config = dict(
    num_hidden_layers=9,
    hidden_size=256,
    n_experts=128,
    experts_per_token=2,
    d_expert=128,
    d_shared_expert=256,
    hidden_act='swiglu',
    moe_layers=[1, 2, 3, 4, 5, 6, 7, 8],
    router_score='softmax',
    normalize_top_k=True,
    routed_scale=1.41,
    balance_loss=0.0032,
    balance_bias=False,
    router_cosine_scale=10.0,
    init_std_router=0.0182,
    lr_router=0.000467,
    vocab_size=2666,
    norm='rmsnorm',
    norm_eps=1e-05,
    tie_word_embeddings=False,
    optimizer='muon_variant',
    learning_rate=0.00251,
    beta1=0.9,
    batch_tokens=262144,
    max_seq_len=1024,
    train_tokens=1191000000,
    max_steps=4544,
    dataset='wikipedia_en',
)
Below are experts of layer 3 (counted from 0) of a mixture-of-experts language model. Rows are named router (the router's row for the expert), gate (a neuron's input weights, with its number), up (a neuron's input weights, with its number) and show model dimensions 0-255. Each number is 200 + 40 x the weight over its row's rms, rounded and kept within 0 to 999.
Before each expert's rows: a language model's description of what the expert responds to. This comes from a sample of Wikipedia text that the model never trained on.

# expert 55
Description: A lone first letter starting a word, mostly B, C, F, T, K, in names and terms such as Foundation, Census, Ford, cycle.
router,149,159,120,167,239,137,244,197,224,253,224,163,234,153,154,271,147,251,182,220,249,232,217,170,233,129,266,123,215,241,258,255,197,149,96,181,180,229,221,224,261,191,189,264,192,84,304,242,188,206,216,137,204,166,171,229,205,175,178,193,192,130,188,153,164,165,230,200,201,223,247,161,163,185,220,191,196,208,225,171,190,258,210,162,207,254,224,178,201,257,199,222,127,201,126,232,163,234,211,223,138,227,171,260,259,212,214,269,195,241,219,186,179,225,97,209,208,183,206,190,198,189,173,206,168,129,235,242,150,244,219,197,182,130,202,241,167,187,133,143,178,231,126,203,216,264,257,209,197,201,213,185,206,231,288,177,244,213,171,215,240,196,132,215,145,191,206,257,181,207,229,208,212,227,151,281,217,187,240,269,179,215,98,222,219,158,177,260,228,207,213,207,213,228,236,163,230,137,169,217,156,231,198,200,252,212,212,192,145,196,202,268,215,170,162,259,280,182,203,250,203,198,256,186,222,187,204,199,183,231,143,172,236,233,211,200,222,243,149,187,178,255,220,294,134,187,236,155,170,133,175,257,242,261,255,191
gate0,137,150,171,225,163,254,259,190,158,184,134,203,120,254,180,127,217,156,210,199,204,194,187,205,141,237,201,300,185,295,216,186,199,232,192,165,235,216,158,161,254,125,185,199,182,124,240,169,243,199,209,225,154,210,169,177,253,169,222,170,254,141,161,182,221,217,169,155,199,201,218,211,229,214,219,243,200,212,214,224,228,193,110,245,221,177,110,214,234,265,149,242,204,164,194,228,137,241,199,234,112,229,165,176,195,195,88,226,219,309,174,175,171,268,174,136,245,193,253,170,211,211,173,134,240,241,245,199,274,178,166,218,206,201,113,203,208,178,255,203,192,217,153,182,188,333,156,251,154,183,181,151,163,212,176,215,164,256,197,206,275,168,210,269,227,191,223,184,200,205,170,180,173,194,207,129,243,204,245,197,181,254,256,196,167,225,228,207,190,274,234,151,175,204,221,120,184,194,206,241,259,150,212,205,194,259,225,170,223,209,241,237,206,242,225,141,215,214,172,185,180,160,266,178,209,239,150,200,175,253,191,160,193,259,172,168,219,234,163,203,184,202,199,276,150,176,185,178,171,211,259,142,214,116,96,194
up0,210,169,205,156,214,172,276,213,314,166,138,160,245,131,181,151,289,225,213,181,234,237,173,202,177,199,151,201,231,202,203,162,229,232,137,180,249,165,187,209,156,185,168,255,221,270,199,150,158,205,186,184,281,162,231,238,193,307,213,194,228,261,131,210,238,277,170,223,231,206,240,163,236,278,193,153,160,203,106,132,166,207,223,213,260,138,189,196,251,120,170,235,220,228,168,208,236,214,188,142,202,205,250,225,276,145,197,239,211,249,189,194,191,184,172,194,186,188,168,267,208,154,260,248,200,143,209,265,230,217,171,198,233,217,131,214,169,135,130,171,223,219,271,198,233,191,158,233,109,214,206,160,224,202,138,166,270,140,297,193,216,267,182,136,247,153,165,178,258,244,260,210,250,252,225,194,201,224,223,142,217,160,184,196,181,152,197,200,166,208,155,160,259,228,206,189,164,188,201,250,206,241,187,253,181,193,197,214,176,195,233,218,211,236,190,236,283,139,139,208,227,177,195,157,223,202,228,215,198,234,175,180,150,225,240,232,256,272,231,165,167,212,215,177,184,172,148,137,250,176,229,154,133,275,192,233

# expert 46
Description: Bare space tokens before numbers in table cells, coordinates and statistics, as in land and 0.01, | 2014, / 45.
router,230,205,207,151,207,193,262,187,150,189,182,263,258,232,193,164,207,281,231,187,208,236,216,232,182,252,202,150,209,240,237,241,281,121,182,261,257,197,211,167,176,171,269,202,221,142,224,240,263,222,203,138,175,79,191,206,135,180,238,218,207,165,135,123,236,214,194,228,161,278,195,107,190,156,250,191,200,142,179,255,180,235,224,195,175,180,186,176,198,207,226,232,175,110,212,155,250,235,210,243,205,193,171,251,217,205,230,212,219,195,189,158,222,232,228,140,244,137,216,213,218,170,191,205,176,239,183,198,157,218,283,177,134,296,183,257,264,167,168,202,238,136,190,227,151,150,186,264,184,272,166,161,236,163,238,150,182,222,121,216,235,240,193,217,200,198,259,236,221,206,216,181,172,128,234,153,161,210,269,222,271,234,207,285,221,189,186,236,229,255,185,137,221,159,246,231,234,120,202,157,240,233,199,252,243,173,173,285,99,116,226,195,186,135,252,182,153,193,227,173,172,197,203,209,213,205,239,221,215,209,147,246,221,148,224,176,204,267,178,201,255,155,229,142,213,184,263,251,164,149,183,189,192,176,227,205
gate0,180,185,254,243,224,286,245,211,244,172,193,160,170,137,180,182,217,195,148,179,205,238,225,181,183,183,204,254,179,192,242,209,215,198,212,262,244,142,202,229,190,254,218,236,202,171,211,146,239,272,222,179,171,186,153,190,290,177,223,131,220,150,158,221,227,193,150,246,198,219,262,108,211,171,261,233,163,161,197,206,199,159,201,228,129,225,220,236,157,199,235,207,158,209,137,214,153,296,244,186,269,199,216,196,248,151,103,200,159,254,185,183,215,159,170,244,202,151,217,204,220,179,174,133,180,228,255,218,209,212,208,170,200,213,202,149,213,190,219,226,213,125,187,174,225,142,119,220,124,293,200,239,173,122,162,112,241,269,163,228,255,149,187,223,216,220,167,181,166,203,141,187,201,267,121,217,187,123,133,323,212,228,270,137,200,183,222,156,185,223,242,225,144,198,162,201,184,185,196,200,175,160,260,236,107,155,123,197,232,254,200,236,317,157,192,193,181,186,191,234,230,204,195,188,210,185,184,223,205,219,147,258,180,243,220,214,275,187,180,242,197,244,146,154,242,216,200,143,219,145,201,242,202,202,188,267
up0,216,157,189,206,217,238,187,235,224,155,262,120,244,170,146,251,208,142,148,183,272,222,209,251,178,156,175,161,202,248,172,258,212,175,175,234,163,146,219,201,195,142,208,265,220,158,234,186,193,199,221,196,203,186,126,181,297,151,170,212,161,160,206,175,120,163,147,237,150,140,242,281,169,193,207,216,295,208,170,243,284,171,186,227,157,187,162,165,202,152,206,237,219,161,300,158,169,260,269,131,244,190,246,192,205,186,188,252,248,232,167,150,174,191,205,204,226,218,236,214,209,142,193,211,271,125,222,137,237,227,151,166,216,318,175,258,226,229,218,170,225,61,286,189,257,180,232,146,261,167,181,167,189,201,206,183,171,186,135,157,142,235,218,199,187,171,218,254,233,192,179,177,220,120,216,207,206,197,247,187,188,282,235,186,206,210,173,211,230,252,178,200,201,194,246,211,151,229,254,176,239,239,239,176,217,223,215,180,276,240,181,177,247,223,193,197,222,203,189,215,243,206,200,179,185,156,248,217,195,144,214,178,131,170,116,207,182,140,199,162,178,237,140,207,188,211,185,188,240,209,178,115,262,140,271,231

# expert 47
Description: Capital letters beginning personal names and proper nouns, often foreign, in tables and lists, mostly S, G, D, N: Sadigov, Sergiy, González.
router,201,154,132,132,234,149,151,183,212,238,125,185,174,189,185,221,161,168,195,283,183,207,209,194,226,141,192,232,220,263,235,225,205,209,131,180,233,233,219,166,209,195,252,209,237,182,231,176,249,237,171,170,175,255,268,208,145,226,186,243,165,124,202,174,237,172,163,150,235,201,218,228,191,222,130,218,184,219,179,232,184,224,183,180,143,206,256,240,181,174,278,133,210,168,177,131,185,184,243,187,224,119,282,249,197,196,313,204,194,216,184,297,233,211,189,281,195,205,228,214,220,186,224,216,71,222,225,130,162,181,225,237,188,173,211,251,152,207,205,246,176,192,148,212,302,149,205,163,242,155,234,227,96,279,181,189,236,138,187,254,185,175,148,197,225,213,200,205,201,222,244,158,256,209,116,190,229,241,199,160,199,269,253,160,183,185,256,291,195,175,219,118,196,266,236,198,210,203,166,215,157,230,157,181,232,192,184,211,160,169,223,195,203,178,214,213,145,192,174,201,174,200,183,201,167,199,228,326,244,171,161,221,207,198,187,180,233,231,200,230,189,336,171,226,194,138,189,260,203,114,163,167,186,214,186,165
gate0,215,117,242,133,214,126,179,250,216,121,204,205,160,135,238,228,180,260,220,43,264,261,194,232,210,168,202,242,207,229,224,242,167,246,173,180,163,209,263,221,232,230,191,232,189,137,250,246,223,242,161,186,207,217,202,203,157,180,240,164,171,152,156,235,129,192,183,224,216,263,190,195,131,177,229,269,225,255,207,294,145,178,247,236,113,182,174,239,164,260,176,150,219,246,200,210,171,222,149,223,164,133,236,158,110,154,169,255,196,193,204,287,231,170,280,247,168,228,193,265,166,232,219,195,178,213,292,262,165,191,175,187,223,197,228,199,230,177,169,164,244,190,191,195,240,237,161,199,253,170,173,188,209,220,185,184,237,199,164,216,218,162,170,186,187,249,167,188,175,263,179,162,180,152,191,226,178,135,176,226,167,180,187,284,180,177,180,205,175,136,193,280,122,116,201,171,212,207,210,182,155,205,193,247,181,194,186,195,230,214,239,147,226,246,283,108,251,187,225,200,197,174,203,211,176,129,194,210,214,170,187,261,184,206,188,203,256,218,208,275,203,181,244,180,230,243,250,160,124,231,255,215,139,192,197,125
up0,160,187,101,173,170,225,228,214,188,238,137,177,176,187,189,234,268,184,243,216,194,267,206,210,256,300,210,136,195,222,232,239,191,215,163,238,177,184,275,257,180,190,223,175,189,171,171,198,241,168,176,221,262,209,159,210,211,161,173,252,150,180,220,184,250,196,111,153,240,155,204,175,172,160,260,169,161,109,211,245,164,147,156,165,215,258,186,226,246,194,241,196,223,229,174,240,141,226,234,196,224,181,181,271,315,181,203,234,261,228,100,154,221,175,234,138,195,199,208,164,215,190,213,163,137,256,180,242,215,288,248,253,229,225,206,193,153,209,205,167,148,227,164,177,247,221,93,139,206,180,230,204,223,147,168,190,205,141,206,250,134,188,218,232,177,243,241,207,219,182,258,177,188,243,147,112,285,246,209,191,200,170,175,214,252,213,216,230,207,117,223,213,121,145,224,196,234,151,152,201,164,220,141,275,200,158,210,137,273,268,259,204,227,203,187,179,189,279,139,191,241,198,259,224,188,199,228,229,146,177,255,227,248,210,242,214,156,197,221,244,219,153,178,259,251,227,143,199,164,185,231,220,189,256,224,213

# expert 48
Description: Accented letters and endings in French, Spanish, Portuguese and Italian names, such as Comté, Júlio, Sérgio, Atlético, Rivière.
router,217,126,220,183,201,181,198,309,184,174,205,251,215,210,254,247,248,137,159,128,163,233,207,158,190,181,273,285,134,225,200,197,77,190,181,225,250,180,244,231,216,231,182,106,154,249,198,148,191,183,179,186,243,175,155,228,248,225,275,166,208,239,216,238,198,173,207,213,229,186,249,173,191,192,160,230,189,229,219,191,204,170,157,171,161,262,258,203,244,182,146,143,175,238,269,188,184,228,187,171,235,196,234,233,131,215,191,144,187,150,184,249,202,209,200,204,220,160,216,156,201,247,279,174,163,152,150,234,243,170,288,217,166,223,175,224,281,254,258,175,220,162,237,201,217,195,261,189,217,128,179,253,193,220,172,186,203,226,271,170,190,134,243,287,197,170,205,253,217,207,221,249,145,182,172,160,216,203,122,213,259,167,234,198,165,276,182,179,197,166,221,220,138,232,239,185,143,204,171,113,235,187,188,200,257,232,170,225,159,158,196,222,191,184,275,230,182,220,198,259,157,164,192,241,130,255,185,65,229,222,204,139,242,232,153,251,256,200,243,157,187,149,243,177,173,151,207,178,176,231,230,151,243,186,199,260
gate0,193,198,205,276,133,167,241,145,186,145,135,118,208,245,175,226,245,172,164,195,134,173,229,120,135,141,212,197,191,226,166,197,171,215,190,244,206,209,222,192,226,190,184,187,181,162,276,131,184,140,140,252,259,236,177,239,239,148,202,187,208,177,197,242,258,200,214,205,245,235,170,160,158,158,146,149,200,249,191,225,230,196,228,172,245,170,197,268,256,173,223,186,203,176,280,209,220,194,201,177,177,218,169,222,200,186,150,132,204,159,151,222,177,189,197,341,236,172,163,129,170,232,141,133,148,230,133,245,181,241,300,133,154,185,211,210,207,226,187,228,231,194,154,209,123,175,216,282,200,230,177,207,239,233,182,210,154,164,221,171,155,155,272,195,163,198,172,225,159,258,271,213,156,227,228,179,212,205,235,192,168,209,140,298,223,205,190,154,198,96,217,233,253,167,245,254,215,191,154,226,297,178,175,258,202,209,247,273,172,179,221,241,162,213,220,212,168,252,188,164,183,213,142,185,216,228,177,226,162,245,194,212,258,247,126,157,241,231,184,202,288,159,167,205,190,199,208,197,249,265,172,202,105,190,193,202
up0,219,229,248,206,189,291,216,136,150,201,162,228,228,255,207,250,176,160,158,183,145,152,254,97,196,220,243,215,202,235,213,161,185,183,223,254,146,180,218,242,186,242,187,216,236,139,198,236,264,279,199,225,169,188,146,232,209,210,160,132,245,241,179,235,164,232,207,251,125,172,240,273,233,217,241,120,155,225,240,170,173,184,220,172,247,206,210,267,211,258,202,152,196,193,249,175,215,218,108,219,259,241,236,225,182,211,229,267,247,228,203,216,243,212,199,209,195,188,238,221,160,213,232,290,211,216,238,224,187,206,202,144,160,202,178,188,219,166,233,154,189,251,321,196,170,180,182,181,174,118,178,184,183,167,163,299,111,201,196,161,194,146,179,236,162,146,264,177,167,242,234,321,242,194,175,195,158,174,310,184,249,264,212,176,242,291,172,189,160,278,199,201,219,217,181,203,232,242,206,267,222,190,182,172,206,203,190,221,262,176,155,129,172,205,194,154,187,230,110,118,253,223,211,190,208,231,193,262,213,189,171,306,166,166,219,175,170,200,167,200,190,251,226,200,239,191,187,224,166,194,254,188,228,193,237,211